config.toml
n_head = 10
n_kv_head = 10
norm_eps = 1e-05
attn_scale = 0.125
init = "uniform"
init_std_qkv = 0.0342
init_std_o = 0.0
lr_mult_o = 1.5
schedule = "wsd"
batch_tokens = 131072
Below are experts of layer 6 (counted from 0) of a mixture-of-experts language model. Rows are named router (the router's row for the expert), gate (a neuron's input weights, with its number), up (a neuron's input weights, with its number), down (a neuron's output weights, with its number) and show model dimensions 336-391. Each number is 128 + 32 x the weight over its row's rms, rounded and kept within 0 to 255.
After each expert's rows: "gets" lists some tokens that make up at least twice as much of what it gets as of all text; "mostly gets" lists some tokens that are sent to it at least half of the time. This comes from a sample of Wikipedia text that the model never trained on. Tokens count by the router's weight.

# expert 82
router [155 130 113  82 148 141 107 101 129 106 144 109 109 106 146 176  93 123 138 132 100 145  98 157 163 101  85  63 151  92 153 105 131 142  76  58  67 120 160 147  98 120  95  81 123 130 123 123  91 107 177 162 125 123 154 132]
gate0 [ 52  66 148 101 119 147 111 110 168  97 128  80 106 106 111 139 166 142 132 140  87 139  93  85  87  79 157 139 168  68  65 124 133  93 117 140  81 112 121 133 132  65 108 193 140 107 155  96  98 116 159 110  86  77 134 102]
up0 [ 59 152 122  99 171 116 156 120 193 155 108 156 144 158 105  90 156 170 146 137 137  63 122 132  94 122 126 179 153  79  91 182 167 143 195 157 105  99 198 181 110 114 105 187 132 141 131 145  86 151 126 176  66 126 113 101]
down0 [143  83 106 179 201 167 170 170 122 111 144 133 144 122 112 137  80 122 124 139 121  83 138 199 163 169 128  93  58 135 122 142 152 154 153 152 173 118 133 131 104 169 125 150 156 130 143 187 129 153 167 124 122 115  99 215]
gate1 [109 114  85 119 163  79 144  85 126 127 128 130 110 137 142 156  48 123 145 144  96 115  29 173 169 118 133 139 124 138 148 146 107 123 186 151 199 107  78  92 129 111 187 118 134 113 113  79  72 136 148 137 204 113 145 142]
up1 [ 94 103 103 105 161  97 151 114 108 120  92  53 190 130 178 122 152 113 166  71 132 151 110 148 155 127 142 159 139 115 138 125 116 129 157 112 172 136 124  94 115 105 150 115 154 172  98 139 137 218 158 131 131  81 144 177]
down1 [187 130  87 122 144 126 134 140 164 104 118 188 130 166 101 124 167  77  48 130 157 123 129 111 123 123 137 145  97 112  97 110 144 114 105 120  94 103  99  95 109 103 113 168 131 123 163 141  56 148 127  62  74  88 164 126]
gate2 [142  79 125 129 127 123 141 157 162 108 122 150 140 129 144 172 143 176 130  89  90 203  89 124 134 160 120 142 156  96 108  73 153 128 111 151 148 163 150 105 129  79 121  91 137  94 127 119  89 162 184  86 151 102 187 161]
up2 [147  93 133 133  92  95 187 130 165 126 121  94 117 153 143 194 134 132 123  86 105 122 130 148 206 112 128 109 151  98 153 115 152 164 136 221 164  95 155  86 131 116  72 144 109  67 168 162 181 152 124 145 148  76 122 169]
down2 [128 104 156  96 132  70 109 101  83 133 143 115 103 142  98  93  99 118 136 138 119 204  87 137  98 190 131 152 192 131 165  98 136 127 182 138 128 101  93 147 139 145 174 131 173 128  97 147  90 104  97 124 194  56 131 193]
gate3 [137 132  52 137 151 131 162 107 118 137 117  73 100 126 154 120  67 102  56 141 145 107 144 138 108 129  43 157  97  89 118 101 182  96 131 148 137 115 113  83 139 106 127 127 166 106 108 142  73 145 193 170 201 179 147 103]
up3 [109 163 123  80 182  86 106 169 139  90 169 148  87 157 120 119 108  92 138 115 152  78 136 100  54 156 220 131 112 198 112 153 141 194 135 143 171 141 133  98 126  94 160 118  78  86 160 161 183 168 102 154  73 100  92 120]
down3 [133  92 164 122  81 161 125 115 115 145 140 118  98 135 127 157 112 112  62 127 139 104 110 117 116 102  71 133 150 156  95 121  73 140 159 141 176 152 139 122 129 152  83 124 145 117 132  85 111 115 111 109  80 131 109 104]
gets: " of", " by", " in", " on", " a", " with"
mostly gets: " each", " result", " age", " without", " every", " version"

# expert 67
router [110  90  97 142 106 106 101 101 148 127 138  72  88 132  96 173 147 126 209 166 183  94 186 102 180  97  93 137 177 141 138 120 161 153 123  49  97 125 134 180 145  96  75 100 153 182 140 149  94 120 118 164  89  74 105 138]
gate0 [164 158 120  75 136 153 160 101 103 110 161 120 121 102 136 100 130 139 127 145 132  91 134 136 119 122 121 172 170 152  89 151  72 108 146 127 138 190 124 161 137 197 126 194 141 180 159 131 104 155 129 169 162  79 110 148]
up0 [162 137 115 124  95 145 123  97 163 151 144 130 145  87 128 141 106 179 124  94  94 146 127 156 142 121 157  86 115 128 105  99 144 171 184 127 141 113 147 133 127 178 144 105 142 166  94 155  73 114  59 140 119 154 142 140]
down0 [138 153 119 143 171 152 138 126 134  87 104  99  93 148 179 134 140 149 146 158 125 101 127 130 143 139 160 135  86 156 142 143 188 177 154 148 107 134 143  99 107 126 153 159 126 136 153 210 139  91 141 166 161 138 156 160]
gate1 [156 112  30  76 136  90  52 140  78 127 144 122 126 124 147 178 163 172 111 131 125 140 146  70 138 111 188 136 128 109 116 164 222 135 100 161  85 123 148 176 185  76 120 154  82 123 119 135 163  97 129  80 135 129 128  94]
up1 [137 153  70  86 127  75 124 108 111 130 139 114 126 117 135 164 102 136 141  91 130 110  95 125 178 141  69 152  65 174 103 133 126 145 117 132 178 172 124 181 175  92  69 104 143 142 163 168 139 153 182 110 135 146 134 126]
down1 [115 105 183 146 218 123 123 116 116 107 120 165 132 175  84 115  83  87  92 146 140 169  99 136 169 174 102 128  66 105  75  73 135  87 174 119 140  73 138 148 144 154 153  71 111 135 119 124  99 149 165 126 103 125 112 106]
gate2 [114  87  78 135 118 132 139  99  95 129  82 116  80  77  43 147 180 107 173 166  87 129 139 163 188 160  89 138 165  69  69 156 137 123 151  93  89 156 153 119 129 121 103 158 146 103 162 133 148 149 127 120 131 137 178 144]
up2 [136  90 133 163 195  96 154 160  87 171 101 150 123 173 173 106 202 155 183 139 169 138 129  99 147 102 111 148 177 135 158 156  79  75 104 141 106 103 122 103 102 134 136 162 124  94 143  79 106  99 131 154 100 111 150 147]
down2 [ 70 116  64 137 176 137 192 121 113 118 141 181  85 144 183 141 109 121 151 181  80 105 162 132 131 166 119 114  84 159 151 104  18 133 137 170 140 172  71 102 148 172 115 179  70 148 201  86  24 124  80 129 124 140 128 110]
gate3 [139 108 133 194  78 121 115 132 113  94 140 106 117 159 130  95 139 135 166 147 154  89 133 177 148 140 149 155 134  58  77  99 115 162 172 111 127 113 105 174 159 164  93 162  80 181 149  81 108  86 115 156 170 131 104 194]
up3 [178  88 136 101 160  94 189  65 150 124 105 147 173  96 146 128 111 151 105 139 121 147 149 140 174 135 141 155 149 152 108 126 117  99 148 101 143 134 125  93  83 104 144 136 154  84 139  97 134 150 126 126 149 107 145 116]
down3 [ 87 123 104 150 115 156 129 144 132 102 120 132  91 125 118 118  66 131 100 131  88  96 159 105 113 141 131 165 108 144 122 184 131 137 164 112  64 120 145 107 160 180 159 194 117 154 132  99 166 137 164 142 139  72 128 140]
gets: " |", "-", "|", ";", " •", " World"
mostly gets: " World", " Country", " Preced", " Prime", " Game", " Name"

# expert 22
router [188 149 102  75  70 108 103 150 110 120  74  59  84 153 104 126 116 109 175 147  84  75 146 115 146 171 105 122 152 168  98 146 110 145  71  96 134 136 153  85 116 115 121 121 110 183 159 126  99 110 125  92 114 111 143 126]
gate0 [177 146 106 131  84  60 129 164  79 115 123 146  91  88 124 124  90  58 129 131  49 111 156 138 155  99 190 117 160 102 132 111 111  88 107 118 142 170 114  99 148 118 152  49  41 102 129 129  94 139 153  88  93 133 108  81]
up0 [151  85 147 221 190 144 103 114 114 101 131 102 119 146 120 105 105 133  83 124 202 199 154  95 117 142  96 157 140 188  88 127  89 123 151 116 140  80 110 156 134 112 115 154 146 157 131 140 110 169 161 159 227 107  99 105]
down0 [104 106 140 172  83 128 110  90 100 154 106 166 138 212 129 131 143 188 143 125 144  96 127 146 149 134  87 109 178 148 130 151  95 144 149 143 137 192 139 145 154  98  82 170 153 105 137 116 139 151  88 149 112 147 158 153]
gate1 [112  83 108 119 143 163 155 102 121  99  76 140 140 150  68 152  68 101 120 111 148 137 135 127 133 172  72  81 123 123  97  81 147 157 150 165 134 133 140 158 122 135  86 151 164 192  97 116 120 113 156 141 117  80 130  59]
up1 [137 163 130 116 148 143 148 109 153 135 153 186 162 161  67 136  88 101 136 120 153 124 139 130  96 177 149  91 125 152 120 150  97 132 119 152  97  79 158 154  92 126 125 152 140 149 154 119  74 111 146 146 113  66 150  60]
down1 [173 163 134  88 136  83  90 106 138 123 183 101  85 182 113 133 135  94 133  98 138 113  48 102 142 128 125 136 152 116  75 124  54 124 136 115  97 143 194 127 200 143 153 133 154 180 175 122 112 116 153 101  63 166 132  89]
gate2 [152  91 120 162  97  90 170 146 122 126 108 121 142 126 166 132  86 152  88 103 115 180 131 181 122  96 163 101  72 135 117 132 137  99  80 103 112 149  91 162 162 137 103 122 122 144 186 136 141 151 108 140 152  81 137  88]
up2 [161 140 133 141 137  57  82 130  63  89  91 102  71 131 157 105 129  91 117  89 105 114 172 104 137  95 132 129 112 161 126  80 151  93 163 135 123 108  98 163 131 145  63  81 170 157 133 125 151 172  60 136 112 130 113  87]
down2 [155  98 143 110 138 119  94 151 200 196 141  84 194 131 106 167 149  89 201 125 136 139 138 193 184  72 142 116 150 163 131 129 176 138  94 142 120 132 105 105 128 114 116 151 135  74  92 173 100 147 126 132 139 146  76 172]
gate3 [137 133  45 169  66 136 140 158 105 111 156 120  72  50 133 168  96  70  77 111  76 105 162 164 166  86 153  55 132 137 148 117 127 114 132  62 120 175 137 139 160 179 100 149  67 160 167 159 122 149 105 121  77 173 109 132]
up3 [152 136 132 184 118  92 180 150 154 116 135 116  86 132 112 120 105  93 110 121 148 114 115 142 174 108 162  40 107 122 122 127 117 105 162 117 160 155 135 133 138 160 122 154 145 163 109 150 110 144 102 105  94 127  89 141]
down3 [121 108  67 174 177 143 140 123 143  63 109 124 120 142  67 184 118 218 117 164 108 112 123 104 185 127 116 150 154 146 145 168 141 137 120  95 138  70 125  93 133  83 124 119 126 147 114 150 126 138 130  78 154 180 100 134]
gets: " of", " 1", " 2", " 3", " 0", " 4"
mostly gets: " 1", " 30", " 21", " 17", " 22", " 25"

# expert 73
router [161  94  87 134 132 161 132 117 103  86 120  35 105  68 106 149  81  66 194 170 125 100  77 148 109 102  77 147 127 116 171 127 153 165 141  89  83 107 140  78 146 128  75  92 178 140 157 115 134 136 140  93 145 143 165 183]
gate0 [124 128 166 112 178  93 107 140 113  84  78  86 197 162  92  62 140  82 117 142 152  96 137 170  93 172 134 108 196  80 170 114 158  85 126 103  87 194 169 131 148 165 167 127  72 120 108 169 148 179 106  97  69 100 180 171]
up0 [146  98  94 105 117 164 130 190 124 124 121 107 128 165 111 177 106 103 157 149 133 146 112 110 107  72  67 176 173 101 111 111 139  68 131 160 107 122 128  97 144  64 100 168 139 170 179 154 126 130  91  58 145 170 108 101]
down0 [153 122 101 102 157  91 124 121  89 151 172 155 170 129 113 105 143 124 149 111 114 111 162 113  85 153  78 135 100 153  54 175  97 179 123 144 110 164  90 104 131 151 112 229  43 141 108  90 109 125 110 132 140 123 149 143]
gate1 [211 147 134  96 156 160 157 152 129 104 117 125 103 144 119 119 101 128 123 107 111 128 180 141 106 149  81 181 121 158 152 101 116 130 174 132 139 152 169 144 131 131 114 132 129 137  99 147  94 151 172 115 155 182  74 179]
up1 [ 91 131 173 114 116 102  90 107 151 146  99 120 199 172 106 151  65 134 138 143 122  97 147 144 103  98 181 132 149 189 154 139 167  88 156  69 135  92  98 139 137 143 121 122 125 142 154 200  81 158 162 145  89 109 123 109]
down1 [119 138 187 142 149  97 140 146 137 125 123 133 141 133 173 133 135 119  64 210 162 147  95 125  96 226 165 187 139  96 104 144 113 201 183 143  88 169 137 184 169 113 107 109 103 152 124 132 117 132 127 101 124 126 141 103]
gate2 [ 59 115 141  94 107 141 111 104 116 183 134 148 135 124 132 117 124 147 153 171  77 167  93 115 100 157  72 142 140 144  84 165 138 152 130 191 124 149  97 121 128 101 182 112 123  57 132 167 114 104 121 131 112 110 124 134]
up2 [ 74 155 134 108 169 158 103 181 149  95  87 133 121  78 151 118 125 135 127 132 113 136  77 108 142 135  92 125  99 120  95 212 156 129 123 142 119 118 135  87 128 108 105 109 129 102 148 146  85 122 122 127 110 101 114 173]
down2 [157 165  89  97 207  95 170 155 138 131 154  88 120 135 103  92  74 110  93  93 150 129 119 183  46  71 111 131 109 105  87 105 111 123  69 144 155  88 107 131 186 125 162 133 199 178 106 115  95 150  86 140 123 153  99 144]
gate3 [173 106 123 144 124 145 156 109 100 131 178 155  93 127  98 117 101  89 173 124  92  97 100 141 127 112 135  98 100 178 117 132 119 101  97 123 138 123 168 147 124 145 162  91 109 164 197 118  70 156 114 114  98 169 180  96]
up3 [ 84 151 150  68  98 165  90 153 185 127  56 160 121 136 155 144 142 115 118 144 133 152 151  35 150 136 139 166 155 174 185 102  84 134 159 176  95 181 100 102 178 165 154 163 145 136  87 192  96 126  93 152 140 124 139 150]
down3 [115 145 152 128 136  78 137 181  93 175 150 153 146 156  98 141 134  98 171  99  95 135 145  82 145 125  97 156 118 165  93 186 115  89 104 126 175 140 129 189 143 103  87 122 143 112 151 134 139 125 174 173 183 112 107  65]
gets: " a", " was", " is", " his", " he", " an"
mostly gets: " his", " is", " has", " a", " he", " it"

# expert 9
router [102 136 132 141 131 172 114 116 154 147 112 119 118  93  85 147  89 119 159 138 147 136 114 135 116 102  99 117 165 106 124 123 162  84 110 119  35  91 127 137 124 113 107 128 127 190 149 158  89 125 164 134 161 134 159 160]
gate0 [115 156 110 157 126 125 114 116 156 143 146 165 127 140  59  94  98 112 151 133 105 146 104 120 143 110 129 113 113  87 172 136 166  87  99 149  87  83 105 191 167 132  94 106 110 121 120  95 128 137 118 180 137  58  95 137]
up0 [133 165 113  68 133 124 101 129 121 132 130 135 169  73  85 130  73 181 153 194 124 197  77 163  88  86 100 125 117  65 168  99 153 157 160 132 158 151 120 105 234 146 103 160 114 110 139 113 108 133 121 192 119 102 127 150]
down0 [140 123 105 191 138 111 147 136 126  71 123 130 175 172  98  98 161  73 183 134 142  54 121 120  90 165 131 165 128 131 106  45 158 110 149 139 104 104 128  90 143 104 168 129  96 111  85 122 111 117 129 136 108 116 122 107]
gate1 [131 150 169 118 107 161 113 135 159 115 114  98 112 147 142  75 167 170 143 141 142 110 148 133  98 160 116  61 150 163 175  76  92 114 115  95  78 126 122  92 155 163 124 111  68  54 145 121 138 132  64  96 104  81 116 110]
up1 [142 122 159 112 103 149  91 124 115 116 124 132 138 182 138 102 130 174 109  96 137 104 143 167  85 193 115 124 157 162 217 128 112 124 137 150 113 102 126 127 208  92 153 172 129 120 110  86  81  76 138 170 172  73 132 102]
down1 [110  97 167  91 135  77 119 151 103  87 153 127  87 107 128 100 100 167 135 118 113  44 129 121  97 210 166 137 147 116  89 124 106 126 128 138 127  45 145 142  91 151 112 193 132 160 139 114 186 170 110  64 137 190 165 128]
gate2 [122 171 146 125 117 105 129 104 110 149 124  92 160 122 167 173 110 165 106 101 130 136 169  67  86 131  93 161  95  49  88 196 193 122 125  94 112 131 107 166 155 102 114 132 118  88 148 108 121 156 109 113 169 125 190 106]
up2 [ 63 115 151 113 137 127 152  51 142 150 182 145 126 142 107 148  89 163 106 126 154 102 173 104  77 148 118 146 126 112 112 141 156  87 108 101  97 134 177 132 142 101 114  99 123 140 101 150 118  70 137 219 146 115 135 146]
down2 [ 69 160 114 152 173  49 168 159 129 181 123  70 147 110 104 134 159 121 217 190 144 130 166 171 175 150  71 181 126 172 165 175  93 156 160 110 129 177 119 157  92 139 157 190 155 119 110 108 115 152 100 135 119 174 116 131]
gate3 [167 195 142 137 174 134 164  83 170  75  95 156 139  90 106 101 149 126 136  70 143 129 106 109 110  96 106 143 121 161 165 122 145 145 104 108  90 190 123 136 119 191 135 115  86 177 133  95 121 155 147 167 124 101 139  60]
up3 [ 81 155 156 124 148 148 108 128  55  88 133  90 139 145 161 132 142 160 100 145 117  70 151  98 162 167 185 111  64 119  98 138  95 160 114  96 150  76 112 147 170  87  96 104 116  77 120 132 151 100  84  73 158  71 124 146]
down3 [137 138 131 134 124 143  70 140 137  82 110 134 141 136 120 203 117 143 100 123 118 130 196 136 110 100 155 157 146  95 119  92 102 117 118  83  95 126 115 141 105 117 119 151 124  68 130 132 149 135  91 169  53 146 183 123]
gets: " to", " was", " he", " is", " He", " be"
mostly gets: " he", " He", " I", " they", " she", " would"

# expert 10
router [107 137  96  79 110 106  85 142  89  95  83 125 130 163  59 153 144 125 143 129  89 123  69 101 138 163  88  75 175 154 145 151 104 129  98  86 114 161 137 144  80 129  54 101 133 202 149 114 123 128 124 137 123 120 192 117]
gate0 [ 94 179 102 105  72 129 124 173 160 127 121 109 112 115 125  72 141 140 143 149 110 134 137  93 173 143 144 152 132  73  90 157 108  94 123 114 134 158 130 176 139 143 162 142 104 118 173  85 123  90 157 159 133 175 126 163]
up0 [129 142 140 188 137 178 105 142 138 145 144  70  97 159 186  97 116 163 122 101 137 108  92 108  69 107 174 159 130 136 145 120 144 136  57 182 102  90 210 105 165 118 140 130 172 129  89 143 139 224 103 203 149 100 114 113]
down0 [124 146 143 104 145 125 128 115 168 141 115 119 124  89  89 108 120 150  98 133 105 164 134 136 135 175 124  69 118  77 110 107 148 155 120 134 159 167  91  93  95 154 183  74  91  93 162 190 106  89 192  82 122 128 144 123]
gate1 [132 155  97 131 133  80 170 123 147 124 106 124 126 169 111 115 169 135 157 109 157 135 126  70  66 115 156  86 118  93 134 171 114 152 176 131 146 160 129 147 152 128 114 105  72 102  75 128 185  96 190  81  82 106 121 137]
up1 [165 201 169  85 136  74 146 121 117 184 104 135 103  77 120 105  89 128 105 116 112 113 119 101 144 162  89 150 114  57 117  76 155 107 166  99 100 129 168 149 209  76 146 116 115 154 137  99 115 198 128 104 126 108 151 102]
down1 [180  89 127 144 160 108 138 130 133  87 167 104 102  67 143 177  84 146  54 182 134 145 104 139 160  94 123  98  83 124 135 113 120 138  98 135 119 106 155 123 108  79 136  98  83 118 107 110  96 159  86 131 157  77 104 108]
gate2 [ 87 117 166  70 123 119  91 184 122  98 159 137 112  58 130 142 128 168 147 125 104 121  96  83 129 123 123 167 138  74 120 181 124 145 162 164 141 119 146 140 145 107 151 101 106 110 165 120 114 156 128 111 121 146 117 105]
up2 [161  74 108 186 114 101 154 165 116 126 112  87 132 122 154 134  77  91 107 105  88 152 131 121 217 168 152 138 125 223  85 133 108 112 130 139 146 147 174 139 135 150 131 137  91  80 106 114 117 164 176 155 132 100 133 112]
down2 [ 74 120 159 174 119 195 107 129 148 147 136 178 180 172 113 158 131  91 122 127 122 133 103 135 111 129 176 134 124 128 139 179  96 177 157 102 159 127 118 120 148 101 194 102 171  89 139  96  92  93 118 101 200  87 203 100]
gate3 [132 109 133 123 148 133  74 187  92 154  70 120 154 139  68 135 191 105 117 132 105  61 147 103 130 169 138 121 132 114 131 146  86 122 123 110 108 123 129 103 115 147 132 109 190 131 148 133 132 126 155  97  95 159 112  84]
up3 [117 109 176 122 120  88 107 132 127 113 149 107 130 104 152 170 122 150 141 130 130  82  98 141 144 193 113 145 127 128  69 126 113  56  83  79  75  75 107 112 170 122 143 104 137 138 139  84  78 122 161 114 121 122 177  82]
down3 [146 115 131 164 120 152  97 123  91 103 111 115  79 109 119 176  95 141 117 144 113 115 122 194 172 176 179  96 155 129 183 161 111 158 146  99 113 170 104  67 114 124  90 153 146 112 105 118 131 127 117 115  85 177 162 110]
gets: ".", " 4", " 2", " 6", " 3", " 5"
mostly gets: " 7", " 9", " 15", " 12", " 8", " 11"

# expert 81
router [162 114 150 138 127 135 115  96  76 104 138  61  94 123 134 144 155 164 181 143  60 114 106 128 178 149 130 117 154 109  91 135 116 143 106 130 130 149 138 150  88 114  76 124 139 194 197  99  97 160 125  81 116  86 221 163]
gate0 [122 126 137 165 157 190 104 153  93 121 169  86  71  70 134 113  99 126 105 112 122 140 137 101 136 106 103 154 143  63  92 116 139 123 137 161 132  73 147  98 110 138  90 104 124 158 127 137 143 148  97 100 147 160 148 152]
up0 [144 127 110 111 169 104 193 134 164 161 106  98 155 189 158 154 102 141 142 100 143 127 146 177 116 108  53 135 143 160 142 128 130 112 192  70 116 166 135 104 133 132 202 109 142 150 179 127 158 113 162 122 103 114  95  98]
down0 [ 98 138 130 158 112 110  96 137  62 111 119 126 150 145 156 126 106  90 200  97 181 136 127 138 156 134  94 182  99 106 152 100 140 135 105 144 119 133 153 101  95 142 149 136 112 131  82  89 121 184 166 194  91 110 161 102]
gate1 [144 149 128 164 117 101 107 120  89 100 149 136 133 145 118 141 138 120 106 135 206  65  91  48 186 157 127 131  96 105  75 161 165 170 174 148 113  81 138 122  77 131 112 184 139 118 120 115  83 140 163 126  71 112 193 105]
up1 [108 112 110 157 161 130  43 150 116 142 140 131 152 156 108 186 112 128 132 166  90  83 148 122 126  90 126 130 107 144 140 123 117 139  97 174 108  87  95 146 143 174  93 159 124 114 141  78 122 103 138 153 100 203 127 146]
down1 [ 78 145 102 112 132 140 135 119 146 103 111 143 133 143  80 162  73 186  74  71 145 135 155 136 105 114 110 103 133 168 174 153  92 154 103 105 155 101 132 152 159 120 130 155 102 168 182  81  89 130 125  92 140  68 130 143]
gate2 [ 60  88 164  70 139 142  96  73 103  63 115  75 120 197 145 155 171  92 159 121  96 118 125 149  98 130 141 111  96 129 124 186 134 169 119 152 142 149 126  78 143 148 106 121 104  99 166 164  97 115 141 133 155 103 186 102]
up2 [121 104  97  89 123 124 122 159 139 136 148 157 106 130 141 125 158  98 115  69 111 143 124 117 155  74 172 119 147 185 129 150 147 160 135 121 101 138  98  87 177  96 183  72 116 147 105  81 109 172 141  91 141 204 133 122]
down2 [115 118 140  81 118 164 142  70 127  75  82 140 122 138  91  68 164 132  91 112 189 135 131  52 108 144  99 100 201  69  99 116 169 169 109 132  98 112 173  49 117  94 134 129  77  96 123 147 145  87  78 132 166 153 170 134]
gate3 [164  77 149  91 115 202 125  96  93 131  86  77 166 133 177 175 183 138 135 142  82 168 119 156 110 143  70 123 174 153 145 104 120 139 118 161 154 119 178 137 103  97  77 202 137 186 163  96 162  89 106 194  98 137 158 116]
up3 [180  73  74  93 138 182 113 128  86 161 109  76 136 174 140 161 184 173 212  87 127 156 138 183 122 129  88 156 163 170 134  88 112  84 115 177  97 151 122  96 146  90 143 179 180 165 198  85 132  83 115 187  88  53 154 117]
down3 [121 156 146 135 136 136 150 169 100 148 108 111 141 106 196 110 111 223 154 130  96 163 104 114 179 138 120 153 137 115 171 103 145 127 146 150 122 132 134 102 151 145 104  91 132 125 162 161 150 115 103 108 123 126 136 101]
gets: " of", " the", "s", " his", " her", " name"
mostly gets: " father", " mother", " daughter", " wife", " son", " brother"

# expert 89
router [135  74 143  75 140 138 129 124 106 132 122 139 127 114  75 137 134 106 171 178 134  69 144 124 131 155 135 109 155  74 127 129  97 158 132  98 114  95 183 107  98 144 111 111 119 105 152 137 130  84 141 111 107 120 172 152]
gate0 [129  83 151 142 116 120 115 133  95 138 158 199 182 109 113 104 127 110 126  97 124 130 124 145 153  94 101 112 139 128 124 147 105  98  96 124 120  98 138 140  98 154 142 104 147 101 160 152 146 150 181 158  38  86 182  90]
up0 [149 186 198 146 154 139 119  60 135 145  80 154 149 136 119 201  69 113 119 118 153 107  97  89  76  66 179 157 109  96 137 123 110 156 171 124 122  92  82 109 127 131 119 144 167 123 144 119 153 151  95 118 178 140 124 156]
down0 [168 118 198 127  77 134 142 162  85 148 141 148 111 135 128  90 155 163 121  94 119 146 157 158 112 148 125 140 143  84 179 121 153 145  74 120 137 198 120 135 131 141  98 117 160  92 203 157  73 126 129 189 121 110 144 109]
gate1 [165 137 146 114  91 149 117 124 102 195  73  73 103  79 156  73 151 109  70 126 167 102 111 151 139 127 146 137 195 172 190 120 116 147 139 157 117  89 155 171 117 107  94 164  87  87  81 121 148 164 132  98 165 150  85  77]
up1 [ 70 145 161 112 100 108 140 110 120 120 153 114 113  85 112 107 114  53 113 123 136 135 111 121 177 148 205 115 140 140 175 117 159 122 150  92  81 128 202 145  91 115 153 144 122  98  74 145 193 193 172 131 121 137 144 171]
down1 [145  64 129  95 153 174 119 161 172 110  98  83 176 137 124  72 158 118 114  66 116 118 135 114  85 106  69 139 146 130  81  89  58 151  82 182 124 132 121 176 120 148  92 202 209 149 129 116 118  93 182 135 164 169 144  62]
gate2 [182 111 161 105 175 114 117 144 111  97 117 131  86 114 166 133 140 158 178 173 126 115 125 173 160 141 151  68 168 119 123 121 128 136  93 170  96 115 136  68 132 114 158 177 153  54 149 146 143 142 136 125  73 114 129  84]
up2 [138 154 114 155 143 147 152 150 193  96 117 123 166 131 144 108 114 106 139 103 115 149 150 130 139 118 172 161  79 117 167 138  90  80 157  78 130 140 137  86 175 130 113 129 128  97 108  88 131  65 191 124 148 114  70 119]
down2 [109  99 204 147 126 163 125 105 106 192 116 122 128 178 121 151 134 103 132 159 141 117 141 145  82 147 125  78 134 122  73 120 120 137 135 102 163 101 139  91  67 109 150 135 162 128 135 112 114 158 141  82 145  35 106 144]
gate3 [154 160 129 118 115 143  77 180 101 145 134 125 124  93 158  89 113  88 150 120 154 140 130 104 154 156 175 140 101  97 123  99 111 115 128 184  74 156 117 169 127 151 154 104 115 153 108 184 136 149 101 206 116 128  80 148]
up3 [147 181  62 136 174 114 117 141 180 113  93 172 166  92 112 114 114 129 144 153 121 151 110 151 164 124  77 141 135 164 164 113 233 122 115 141 149 114 153 162 151 133 141  98 145 115 122 121 109 170 166  83 161 137  89  98]
down3 [130 114 186 122 131 183 164 163 113 111 109 123 175 154 122 130 145 167 118 105 169 156 132 125  94  70 149 104 141 126 110 181  67 146 114 166 118 141  55 125 142 119 103 171 136 166 113  82 121 100  72 133 142 103 153 172]
gets: "'", "\"", " he", " which", " that", "s"
mostly gets: " they", "'", " They", " he", " who", " what"